Weights of a small mixture-of-experts language model, trained from scratch on English Wikipedia.
Experts: 48 experts in each of 10 layers, 96 SwiGLU neurons an expert, 4 picks a token, a softmax router.
Training: 522M tokens, 3984 steps.
Below are experts of layer 2 (counted from 0) of a mixture-of-experts language model. Rows are named gate (a neuron's input weights, with its number), up (a neuron's input weights, with its number), down (a neuron's output weights, with its number) and show model dimensions 144-191. Each number is 128 + 24 x the weight over its row's rms, rounded and kept within 0 to 255. Numbers have three digits each.
Before each expert's rows: "comes after" lists some tokens at least twice as common just before its tokens as in all text; "gets" lists some tokens that make up at least twice as much of what it gets as of all text. This comes from a sample of Wikipedia text that the model never trained on. Tokens count by the router's weight.

# expert 43
comes after: " was", " as", " is", " served", " became", " to"
gets: " as", " the", " a", " to", "|", " be"
gate0:123108162138080133106078127103111121112162097120174163122108114140153148125094101119121132084139141165175162081126109125111140122115158094134174
up0:120110121107078151147116124133122085109135118166117104133084140094111131151144095126105132160144142123113139166129115128134106119138161086138128
down0:140110100119131121161140133136139114093113062141127111160174107094150130133103093144089099146089112129149114107151127128159104139107165101150153
gate1:120117126144151116124135132111137141087132156124123089079140115135110128138158172156099132125137139155128108101118137115112125134113131081144123
up1:137153156133102135090142155109154109110126125086137143109066106124153155126135160126121095144107146119119181129144159107135196130134102097123078
down1:125146119110108106140096103067156133097163117159170147096141141135122105159144180126160141073134138114095121131073156103135136125110149134094135
gate2:141141088129158150177128135137090111122116129170123116094115093105108152137121106104128128104112088103161176083135143101116137130128123117127126
up2:124093134096138136128112121110122134110124151119115113139142129158118119128137101091136125151108135088101132156142157115114110120122133114116110
down2:079119163106156087169125136145102147141138140145124103134158097196124089152149119109139110121128153160160149136093139119082140141076124131103068
gate3:160130109138103114103155184134130148157114110128100121182070113118120127142114150138102119136119172141136124121138100144148107155127131166159139
up3:134128126127133100135130139128145111146161139151127093106117115146104137152117135123140074133142112130093150152118144125099105118122121115159114
down3:101097123125081109171132094110092144135106108085133104096075121113160123132129114111141117112118158148154115141132126145134125172165109098137123
gate4:132158123133136138148142139129106143109083165094113116138136139166129106162146132104139135124098141134133077123130131099096119153106146104146186
up4:123170157089117152134139169110134114081159117126104104130176142129151153154127138177176131139137095103137131095147098145137126086140102140136134
down4:121112121134120109110157128114148124117141151145111115114092119145142122128121158104116152151136118077105121116084136174113133134103131177131142
gate5:103116174174166113145084148132113109122082092077152124127119150121104131105121134132121134119150148126163143102078123124132146145146134093084140
up5:159110142156123122144081129094132124162162109144140120092119151126119131121119123130147102105120120134150145106143135101147105089127170130163108
down5:117125145116038120112093145123126118097150136103096129070146120123170122113165139100128111107124140137122119123152109085123127117115082091156119

# expert 34
comes after: " of", " for", " with", " on", " Z", " all"
gets: " for", " the", "al", "el", "an", "000"
gate0:134126123126147146125138123118090112108112097131098103155100126116088100132150124158068115139152113078109160125100168152155126125095123145125111
up0:138159114076176116166138133118120117082096093124126162139139117111135146101118146098138174191160115123118122192101128110146139148156161127139116
down0:101179106097140152128184154150106122113106167124119126162098116112088171138143081117132125147099112124132133135104110121115168179091131131156095
gate1:129111142157146120118110145151134133120114138123166110141104152100105140109135121151086119113108151152095132085129129116143111147149128117115150
up1:105131134166141101101159160117146083111172147097176163117136084111129100149113128082131113150127143120169132127127078111148122178084134104155159
down1:143120115080104130138123135147124140129110125142132105151122131166153132098193099112122136107138121080116137122098135163127137142181090086098120
gate2:103144129108104174123112144108138156141118143129185129102156178124117112128130119131134127118078111095117093099137104133098131130098122123107155
up2:081134137100108126150127137113090134148106080130139134145138165163110136115127145112144083109101132138131123142152120097126134146116104137116187
down2:160125099103128127133128125125148102119133130086138108125107089127122169166147120129099123115123171135128125116134132138129109131119081127119159
gate3:160100090144138086160116097128105118141139090141156174131148100157136137100124105127127143100092094106122134116085114097152118091108137149118141
up3:123135180189107092116092113101113144089128118123102124148130146123121112167117157146125149138102112126132128126141184152147162141104156122132132
down3:140123106133106146121136135142102128126087140159129130118085140094145143128115139137156120072150139117120108120094121140130118135108140098167103
gate4:080117161141083116082128088119137130123112146105101096131148124097150169104133152095132158140142096108145106120116108106145116136148089125130096
up4:126129132108131123131115105117143146134144115122191151124096150135130091099182105082149133109143121166090133141143127111155138146105139149124173
down4:095147122086108141150111120098180109062131123146132127120103115124094141164103109145127142146095140100151122135141123108138123112173141160171105
gate5:148151128155103180162177141144125113129142120187067122116162145136146116138154129133145121179151134127120121151132158056112077154132104185148138
up5:134139137112105100136178093126118133173139162120135136113171132091143157122147115133128131140166127159130148126124086116126115112107098141130108
down5:127149133123155112119181132111109143166146124160109186141168121146090082135112100121087168177086132114136096139120071163125129117153119115208184

# expert 23
comes after: " a", " the", ",", " with", " of", " in"
gets: " the", " a", " ", " an", " The", " one"
gate0:068154139171152129147098160189145136131127132092122126143097124085174161133109146111143150122093152124137150128102126138194130132144146146115119
up0:179169155106111084172150113104148163101180178123161117153176122106172079163140090125138140102132147135109126127149117195103160122129142136145093
down0:147089135085161131138146143079122133095186131150140092138128087116144094101106125150184167137082137112126115104090161080110140117124110152123131
gate1:124177121170144111108106196094140098060141144129116136124112144115123114116142131135148112093132088124121156138100063138149151116137161132121107
up1:103188072151126118118168141150105120119133101124135115109114184110091129152091104065183118108118156131127151108126134111100175146127139139128162
down1:147159148204125116108105113155114140127118116139136130138056128099125123113162110123101133135090142073133138136121157142136133118133112111116083
gate2:149113064114128095143140129132115111111117148092102131126174106107155147131158108149092134136131172111112125113146166075148121093096157125094103
up2:126145102137148142162094087103121142164132140097125187125132127142116137127101081103128150179150137140120158119137077127122114122132148147105075
down2:162128131143150138140106137106142141174105116133117148161149138117159130104135121109098180087148115091102183098106161129126114133141131096137121
gate3:133130123121151122174144128125134117148120158142102110166166098100065085146136167148099132126131090105164112136131175084143160139112099168135103
up3:076146127156122110182166139136138128146106120131132127120101117153133121099150113114146113161121135130134101092139164135105111119148119120134136
down3:155134117126135119125137142074173138130191150143152135169123139157108098135085124135127157086140126075125136116078117121160111061117126145140144
gate4:133164155183113109101146100151143167163122149133158108117131116108129089129150110119155118155151133107138136159095127135137104119118089135129123
up4:201198087141120157132108141108129133116080141162111125136145151138147093166140117115105138168119151109132191148110161119112164122125127110132123
down4:099149155106112102144106124109183127099132111125136139147145098151152113152157095086141156161095100167170111156116130131085151132109154110100132
gate5:149131108181150119094134132115119132110120128129090148130115136171125146122141156090149124114129129125116122119131100090169165136131113133098145
up5:090130121125108131140125148117118134145111132144099142098073067135178149123148136097165140124129157189136122168149120157151159122116142139105122
down5:138142141123075153182171112126128107153141130099130167117140157131161139140129119114099102158139142101174149109151122124129120099117128129087150

# expert 47
comes after: ".", "\n", ").", "\".", ".\"", ";"
gets: " The", ".", " In", "The", " He", "\n"
gate0:150153103153098106115147141134092153100132143142121157164158154088136136140119136102148132163128109108141102136107145098139128150112127114126144
up0:124140106088083134091160132097127142120112134108141102102103148128110103132146097102149138162146150046119140083112127171125169141132139088166115
down0:127125077072132133133109112134143116149116105097125121139147136171132139126102156135177094126139097150126123151116117117136136148106143102114134
gate1:118152103132134127143070162154121108128122139146113129124095122119101099128155115139126111107131124190183137130155101135111138122131123078139120
up1:098100116105125115112150114175127117112126128134136187138136139108142121145113096130120141137106112130090205165117154128120124137144110139124139
down1:139183107100137143129118107125149124158126160131127104164123116117135107113113108120089137113174117165096102118104106137182108145102138151131113
gate2:148120100097124153120171118155121120140137149107121128112120096145118091132182143145108080123141109123103150070148111193092154131137162133137095
up2:178122107145138121128163154121134159135099118090136138132163126140085109133165154114106130155130112169111119105110137134167186099139153106128145
down2:159072101171098117147096104154139132177117107096151126124135102101152099107111128116137111143112134188124138110162130126133166113145109085143123
gate3:115137088135120123136119139140133179116110155086146155137126182132159156132065145116149110204145089136119090124096144109126117128103135092118095
up3:115137134121146128110127094136101109109114171092124095084080121168076148134139124109147121076096104101120111155137149156107130094111110154167163
down3:126132190183092114113091151137133167155116093125117137147122120098154124083166106156147133157133148138166169090111123167152086156140164118129116
gate4:146102114136119127171145124161120105128151096109136125076117128170139148139121125131175105144173180119146114148172137078127139118127113128156134
up4:142139132117135152145079118115116127126118152121138137150190113113129136143115130132134133161097121125125123131113115140129128071118124132124152
down4:121141149145102100106113139093083116115119098139147134134134122114121116105168102109115137089098132134161173120125131084131115168151096166127140
gate5:149142114163134118119134155120128144146152120114154158109109128103098110121141137106127152091119111150102117161146120149131074154083135104139108
up5:110143114149130126144131124116106108106113145165106134143106117118089159120144114130139105114114111147129097106162133133113104114129130115134115
down5:167124107118157167136145094149134126162148119134144124136172113159105108132144137140103159121105134138139113129101168170118188097081117120168135

# expert 18
comes after: " of", " in", " on", " for", " to", " at"
gets: " the", " his", " by", " of", " their", " from"
gate0:106128116095171139122167154144119110145145132138111125145131179081126168089091112083078123117155117138207127130117141151161129153100099139136067
up0:153103159060098130124172130208101153119096115095132132138124112174123163161113153137171104084149134127125117131124114138132132090103121135115157
down0:171083130156122109120115087089178103101158102143089093163146120156106135120144144181142150147151099124137172143115155114133139125129148155108140
gate1:150141117148120163131084095093140133117129126111086135090139115112127104114130105102153161102164109128131153163118163114143148132123144130138134
up1:111147084116144160153109144127148147102136102170098165127143116158099124134118123109093140115108170110089145124107151127172102126130128128126104
down1:115160099124117128078134158181097161122138160089081138146145131135080177125143106126108078158106112141155112159096140117108096105108133082138129
gate2:137158123158119131128105130130119114147119070120090143109112105166126126136166123111133207157150110098127150156138089113103132116112122128151108
up2:181097121139111087125143117131125109110156127126152082181163159101156148086090133094143118110090124112098091114144103118115150110174121121128137
down2:152153117137124127110142144116152152098111127124115132089127127143148158136109113167168154157107122115131089109107149105141108136146150102117157
gate3:104159139107143104143112101087118132105142129151109118091132143129145071135124120132156155115121076130097156134085095084188118154150137136124124
up3:112108116160154150091109108122127075106148154120154099091161152111199125151124117163117128130120130129123121187128106165105103107139103131139142
down3:120106105126144144119122142138105176125160169120068128113113144110122114131147112161147106158120096125085137116124144116115095139152154150116123
gate4:147094124170156148126078145126123201128143131138148118124113178116147101072129095144174143146138182119191123149092144094122130112117128102123151
up4:132104164132132106126128145175150154099089114133114144116153095068104134113131145145151129136056111123196134095130185142148126150108143157136130
down4:145124161160078111126116132140143165135133130090111102105081139126115126144102162108175161164144069124116096190124159134148152128109099143128110
gate5:169099114137139128132118122162101156153116130181112116121105104087147128119105124114117136122123135166065093150159088149111092131146093151136129
up5:092101172146143128170169140151118138148097128119095124119152112070129156142151111113103103173143177151112170134104137105113143148148144151106126
down5:118174114111106148139138142121135133089129105117167169124126139141130132157155168133096130103148157133174117067171148146115125114137089110129143

# expert 28
comes after: "\n", "==", " |", "===", ":", ")"
gets: "\n", " \"", "==", ":", "===", " that"
gate0:133147116111115143113120147119122090138136119148111117115135144098170089113130107133140101131127135089133142085191101167148104130146107133126136
up0:120137089133104145091122135162103102119134161141114180076105149120135124153135123160158140134135096141101197139115078099089199093141155128183158
down0:086131102108108116131076145107125139103160107134127107129116110095173142120170100111091137116103132151148096130135111143136104122163137086106154
gate1:149125147145124129123113102121124157096114076112105166127175089126155155109122105129115147125147125135104137111075165109125121141138145135123139
up1:125121186132111143120152203110156131108125109130111107139130123160142158149146127125152122094132130122144110102104131114142132157112146160133100
down1:123110155155109135162164099128156116161129159134110116123124122099149098139102105144145114160093126104096109122115091088091115107146165151124118
gate2:157136100100105155123131115120128144155099141098130171136105122135195107141130141058072154148123136134129123168132146145142099105140110120149148
up2:140091170138135124146086127123128135111128145120114155118115144163116183144104127150154119152102142131127170094133170144097113124115136083136135
down2:127144096113070166114113145121090141134154124160107130152147161127159117121144163125141121134142117131139117092118154106162102148182142177116116
gate3:142124161137165139130144137122132118098108102109099093113155132130136081173115138151078187112126131131119105121134084156117136137148120128147130
up3:144085136103158096109158131108130099140119108126126112145125152116119181101155154127143087119102145133139179130153156150128091178138104122127109
down3:157150100115139164086115135105179185122123076153117144150151140182084159114099176140123178103165054156144099137084152126132107100120067108138125
gate4:153131136069150144147118166111112118113149081117136110122143070101144165138114118136125139098144127157112157113141118113122172051175130112160144
up4:133139122149093171128152108103124088133120130143153116138127134128106095120106139132118142157124176117134150123105132121151175132122094131141135
down4:152116135103106158097132089083093104129124129151139146107141096122127094159170110109111129105123148177138122158096136137145088081099103097091164
gate5:114146138081143112116107071150141131133133130158112136123099097103106108103126118141152156115109135125107082141135104142127147179137124097119142
up5:132110132131131143110117114100140131119094128138111160095110100107110171136157069113134125121127123097150120119084120116117164151157118085101173
down5:125132128146148098112117102159159110081128064142090114136100119113108122194144126138120123116108101127138135102121117124149155134192046149124141

# expert 4
comes after: "\n", "|", "-", " (", " \"", "==="
gets: "-", "|", "The", "M", "In", " 1"
gate0:147120141135133109132087182087098110143129138147159156127127163136134127129179122116097129091084163177116125125177114130102144082117179130173137
up0:112108072099105140133141111128116110156126132126169097097099155123157131088166112122090146155136116121129201114198143163065147099143127126155165
down0:146135124124114140132086127158158151155116150124154110133128176132115138092131134135129132178170137109160167155148209148115154156113182117140138
gate1:103140110150132149126137128134099128151089092131135159153148174161106115069138147107101134122092125145120147099103108145164065160197144137130123
up1:130058128143135164111111152073143134113135133138121169102110138143122164110115170112129147158145142110168149082110132142154122130125147143138107
down1:132072134103142139142140116116101126127154138138151151081113143133113119122153151144147109104083177130169120116152122179099142148127153164095118
gate2:136120087125096108129135131107154114095131131123119096145106120121105149175128154108071126142132118165124132133140133164090116128112115159137121
up2:144145121104108142116176155114103127120107139117166135111160145134115122143096098137129134124078102138087105085128163125133155110130102116128110
down2:163122101159146114140091086106105099127134113174131127097140162132117114170132125112142128112119139156163118108086148153184175142126159165117080
gate3:140144115169142111121103104160135115128143160122085129155157134138125071126156093119131157155094131126112131119123158160137122132113138116128139
up3:105133150097106102126142051114107159109121137170110129101140155118134129133096112126142105140158102125103072156134183095089111125091121130112093
down3:138159080149154148077123149105154096125126180130138160121079137119166176097121104143056140089108145151097144097161118123128146093121092170125138
gate4:109160128162143169123101101113119138110114129089136139118123116105143141160141124109184139130114144151174121102166071151122101098118080146140136
up4:113127129154142172091122157111137122087100133139178170127136140117178111153152145164130160127150142152130105148150102113084089107128144114148146
down4:061109144111070149135136179115119118138097157123114082137104147123117108128108134116159072141082147140136134172163178103136117105191150107112155
gate5:125132163092118152111161105150147155066126128129097171091139153125091120098137102100111109090095103092090131148088254100113141120120136135140108
up5:107112128124133137135121128094113151124113144145134096176177144126173092106121143157095112162142140136090134123141124113122096120133088114110087
down5:116159127114108087109108153122146146096105156165119128123115136082135140109099118134129164092133081100110102160118132095128111114100099101111160

# expert 33
comes after: "-", "|", " •", " Born", " Species", " Country"
gets: ":", " |", " by", ";", " –", " Born"
gate0:123118134149118161096150120135135147118132125092112121148107069120153158117110132111112095158125116102132124143126101144106162127110134145142116
up0:162128120119163077136127075137109145104156118122176138138154162148121181113146113113156121126124139117124168092144122117103116110131121151102146
down0:126076101121111136122107114145136108139118159138122115143147111139116160101108132092140124133128115155151110107161120106165152159132141094127100
gate1:160116107140098130139146107129113102125113129141118144116099123126115124143131095140102146166162136110148117111144102128097138133160164074169174
up1:088126130097148125122130140135107128119127117071099124119135093120110114131125112113113098150127092152129155102125138168146123120123139149112191
down1:160192162164121137099140115136103111140140160185100119186123123119091110126117123120118153130144080123109119127100212093166075120085114134091128
gate2:117141115114168101133139109170117143139133050131140111134131134111159150111080114160176097106139155111137155106107158074153124109167133129128151
up2:115152112108142123137137151121110103129102138129131139152144125122147083119108117119113159149139140126156106149124128120128148168132130143109164
down2:153075137114155118169142151129144140103159118114154155126110123159133155156146125132128145088125133135088160115115128132136130121091157140140134
gate3:127139186115149144116121147125127105114143119180175129089123144166136168087112160072124092114124114142104122162132133144097109154119145128107060
up3:175146141106145099118168173088105106088130132105137078105109128104140129085124151148133137088135130107107136121125123173129126108112105119123094
down3:155095111137107118101148156128122183168111094080107124157149159144085152149117112117127133122136133138125143144161169144124128072145167104140146
gate4:143128127134136140121125142125129158128100166203094108121117119131107122172104115147156164116115153103119135116105111127155148136118155151073132
up4:116149160151118116123132065141155096108127132132131132102107139096112129092110152134097114124109122142122166174156149127107131092133128127134158
down4:121151129087112138112132156112155141115163072122124160120118111120145076156194103124110123097071063178139116152089118100134125127142121137160094
gate5:136148167100131119095074130150104161101102136142074124139135121150118143154133132212175113143131100141038143092151137098149122138167091073106138
up5:165111158124103095124093132090116127136101137145157130134113094092166080174140147123159109117121107166115114131146102123076106127116124129139154
down5:099108179169153121124104149148099139167191156128083135095117103117149108062131179177148137155146145111142161140129108138101089186170128136132184

# expert 16
comes after: " to", ")", " ", " not", " can", " would"
gets: " to", " |", " with", " be", " at", " not"
gate0:102161135104112109113108129141126108139116089143148098117157099106129144151106121085111140172126149104124129122160137129087084157110127117139149
up0:157129121114114139120122112158103118084093131118139114071131119094099134143112143139139121123119127133114194126130122130173145150139158128148083
down0:113126114127107083153157156163122132141138111090140125155121130097134152087149099111046108110169159110166055162126116137107166153107132157148118
gate1:141145081129090160113118153113114139117125146145122132096133103145123131119139143152127131122115119107089096114139128126134154113155129101141100
up1:111156148129127158146120145123108157132117110158155157134042116103127106123103122136109146112144134097176136091108114138111185163106118118138130
down1:123148102136102151089152098148137137116161120117121149129134123107136117130101145114117182099131100094127118101090147125083133120114076179138135
gate2:118138131120112076120136138139140133103132144160153115177103156115121144118097130118140148124170136170164106089129152191154095163121105172150086
up2:121100150112131134089109108185133149105100151142124099124110131089138105147205137127144153123136088126100149172166206100120145119128105147140110
down2:112137140082146162099146118128097137154123075140153096111135072102130127131197126119113126079137143135111144163092135081116120152103113138145142
gate3:112134112160096138096092148149125144153108137123096132127163138146125044128159166163113111134097138153125131119105112147145123088122095130138134
up3:146118109127079122154109065127120126137122130113132148113091152114153151149066138134126165162132123116106150094159120110132108127140131100125078
down3:152141149117126168118142081129125146109141124134122143107107130138157140101130119132107120109130187147134114123097092101137110126132096156101103
gate4:150135131136160156161123132144124109126153152138109096148142150122157116101157114109082126080144146104123111130090112152149093157144134148176136
up4:115142083140071136122123169148128131146101131123105146104151135092097075119102126157162084120077146120144135085124142096099161108112122124090129
down4:118139146103094100130126151136194132138143114161130132109090168161155124083080140139144114191105143136148126114147094095137111144129094117144162
gate5:121172113128145110135083103136131168116135141108138166127117122098161108102087154135120115135080145136107152113134076095095124132111137073146154
up5:127134153141119143100140150105139129103131105124152098196102170187122126137145135170094153143130124126113149144116137120093095157155140127120125
down5:129154129140078128130170124150135121127125129115096120143092158131113139133154135136114119107133146075155146093125102159105084128156151143143154

# expert 35
comes after: "\n", " and", " a", " or", " an", "'s"
gets: "-", "–", " ", " un", "/", " b"
gate0:153106132115165119118132111065131143137114130167151156136134093127166093112153129126174147121155132177098147099161116135142102122110123149109097
up0:164112117182100140131091135089130127145164126166125132135111135169112098130162091130095138124136134129115150126130056119099120113128159135122138
down0:123123133107139151105123115075133120167124165140117129104121137117156146139121165142122111153133138200146117125159093142117123130088117148137155
gate1:130076106117111099163124130112114133137137136150094116133161129142156151133127134115107181105138148067097164141095133093099086137148127106114175
up1:123123103100123137146186117147123151120158162173118121100166128152107165146155154135058121155135118164153121134132115137098119130114129143146108
down1:140159074137183182116129145091116138148174139139143106123147125125092135130088142111121092117164124088139166121113147079118100136149086142096145
gate2:140151098131119148111113106064146129115112128139141076059173153110146124151118135094119131145111128098128144129136079140137107133136162105145141
up2:095090103114130173149138158155168127164094134066115158150087138117123134100126131140143138154147088115126113118106082167113128116154118147132078
down2:123104101142126116112090111105111100155108152069145115117143154139080101124123182140140110116116066104172119095095154123180145139125128124148131
gate3:156133130104175115143099127096150124096130128125095144099163111172151142087135119148134109130088132143091140115139127074145059139113110169142118
up3:128098110128119110114128151132083111099112110119140135160126075128131124108115157126055104098136125138159138160130169153152099142120116163140124
down3:163156132125144107158148156144076136092136127109132137103114141143120122116144175114100127120149169114135092093087120154116117145159146107113120
gate4:140175112158123130132129125104169148124156094098117130125093132170113100151155110126137147179162101124129136160135137140122091147142138127121111
up4:127114102130144149134135129107113137108157110117171116163166139146100092124101103177102132120133099149159151117134148122120147150136157133169143
down4:126123121172116125145122152119131158151140121144187166126097122082140140129132158103131132123079186145128143118105172139134118143125106127121092
gate5:122125114123130174140144161141143117149126167122177133142150098053123167161161074136128104113118114081143185124118106132122147109133114091126087
up5:121150089139125137119123173169146121123152119167145125135167120139094138151099121131098118108095161150191152124129141145140153138151166126127146
down5:138117130155119132163162143123108151122104121142154146133101132118135131136096149132111126155138113169110117202116103126131108127111167113123109

# expert 36
comes after: " was", " is", " were", " a", " are", " "
gets: " was", " a", " is", " first", " ", " were"
gate0:134143127153113127146127147100156122155143088181116111117140120136127168144101156138136139129150134114138167155092120119129125076125130130120071
up0:144140090120122130112112097108133146177124158120127142077161121153120167151097139119123117102095146149121085137135155110109156202134117142139130
down0:114089138118150135133140128118098139100188142085123106120152114146085145115119140147092129134100179115138108155140161142160093106138158108107147
gate1:113123125116131157110112180159120105148135127139124128141112138089111118134110116111096166125153111105098165123145100163109113128120138139180161
up1:074137132084123149132163125118121146116111135180089152075093122116128126139074101148150126122127147123109149129134088105114141123120128122077085
down1:101113139146135141150138122151109086118135109155144163076092123099195117113151148097130119116129165139060131156142154155085135097138136126108134
gate2:127138149126149109153129103107124111110118126091097132113087086143154112151129129169140148107123133130136144185112139142179133147116146109143121
up2:116135131122127130116130116123085129123139137135126124133075133121130104132147126123138139144136136100125134112159130115152145132128162124104071
down2:151102104111156145140117134142103095131110096102166147096133115100122158137113146103124077133144141147124120173145153097096114119133132082172185
gate3:149112089108139124144178135099134122139091119094153119083120117135153133085128134107147143141101134120098095118122117135096096173130149126127085
up3:099130098154124144139158127135102109110117127143136128135149148158121172116133096151134121149157147131113142148118135123146101116138150114134083
down3:126142163117119146177156119153122098122123140164145129158120151128089114143113136131148144115095102109163112136116157131107162122127129166157127
gate4:101144171134100141111140126141093141106125144139140131144129087132165094093149135125099128108081135114085055133174175165132142114147114116112128
up4:083140112106124149122132038131098125148156124140117113092161140126098146118112093145108116103131129085093096135136124132146097107114145112158081
down4:132135136147095122134126143146155163148124127112145108180101106148153127180114090211143139135134083126133137107070104165143111137139096126154122
gate5:139137135092120137166137162109161121133159108153121128163127118116119053177165136131072173085153090188136172137147124121164094160130142110119147
up5:111134128127128162155141168130119118105095106111114114119126105168120090112127099127120121117170182112101144127166161112154051122107105119149147
down5:168106130121122147120143152124102156127106136143155182094111158140149084098160122132175156152167091125072113127147142101125118095109147153108128

# expert 17
comes after: "==", "\n", ")", "===", " also", "See"
gets: "==", " and", "===", " =", " ==", ","
gate0:163112129178143168126137154131127117128131161126117122099086105124157129125136134099128129102092124106103122138153177143159135120116123090119152
up0:126062110111125121146125097165130137098141156103121128115141127156116135136118165140139152109136152122141121140148162142107149110125114184099072
down0:085125107144133085164088117102151112116120128158132083112151162117124095144117134127140123163154144121124144152127142107103108071133157081120138
gate1:169115091128131090115137097136166133085093133133112130170107144117130130100127112113090122128128120098124127148090118133155108103125203117130159
up1:116117125114143110157127124126121113131094127096112143123097152113151131155117171120154152173128084142160109104125124134144144126117170141134140
down1:113105106190119129128106143169120132139111158128080125118118146157137150172189141137124097147129123089132127126124134109144112141110155139134139
gate2:111153074079130116149114144134126136127123138153138089118131106127128159121154140092086117109109129107143190133124109147168085115126152098149125
up2:133138120088120111121130118087136145142141182141099078170120104137141086148173136092124087122117131111116136177165140144141134136114128114132170
down2:175137106155146140109135147116103130133120145114099116153105074143086122121106108158123128144161159090079108107123124155094160089179136109128129
gate3:124129115129123116129099112101116124084170111153152056141097152099193135128112097098134119164140144126147091109058100123119139142155104093165124
up3:106163080127115127125142121088169117119193132181121142141134126129149144139149146097116142113143119156143106151127118144133161142120164142106153
down3:136166098136128100106111100139122122178136117113136131171163114133083130153120153108083122119104130159174130142137169120161158115109179157114100
gate4:157091176153130143141164159114148121119158096151121116145094138122169175135137157112119108133147097176087043121122147160173163126123134087113123
up4:144105119122140057135091122116099073114122097117090152159119063120145159131121136130093084093109125127125114113125141105130184127136106128147098
down4:107085148139132155108139178144105132138094133104142136105116153152115103111137119158143131095107134117146113101152092168138162128104170124110161
gate5:113124136088126132136106148185151158145146106131145114087101108115133137092127179083140110179107086132162130128048158058118115159120129127148117
up5:181091125148150174112145100117114150158110126100118131130142103128153152123136096121128123121124079133202100137106157132155071124112139141099121
down5:133147169104142128128108113127147140133116124131132119124159113142113204150148139120098108141112186104134112127119127108126162136101147184124116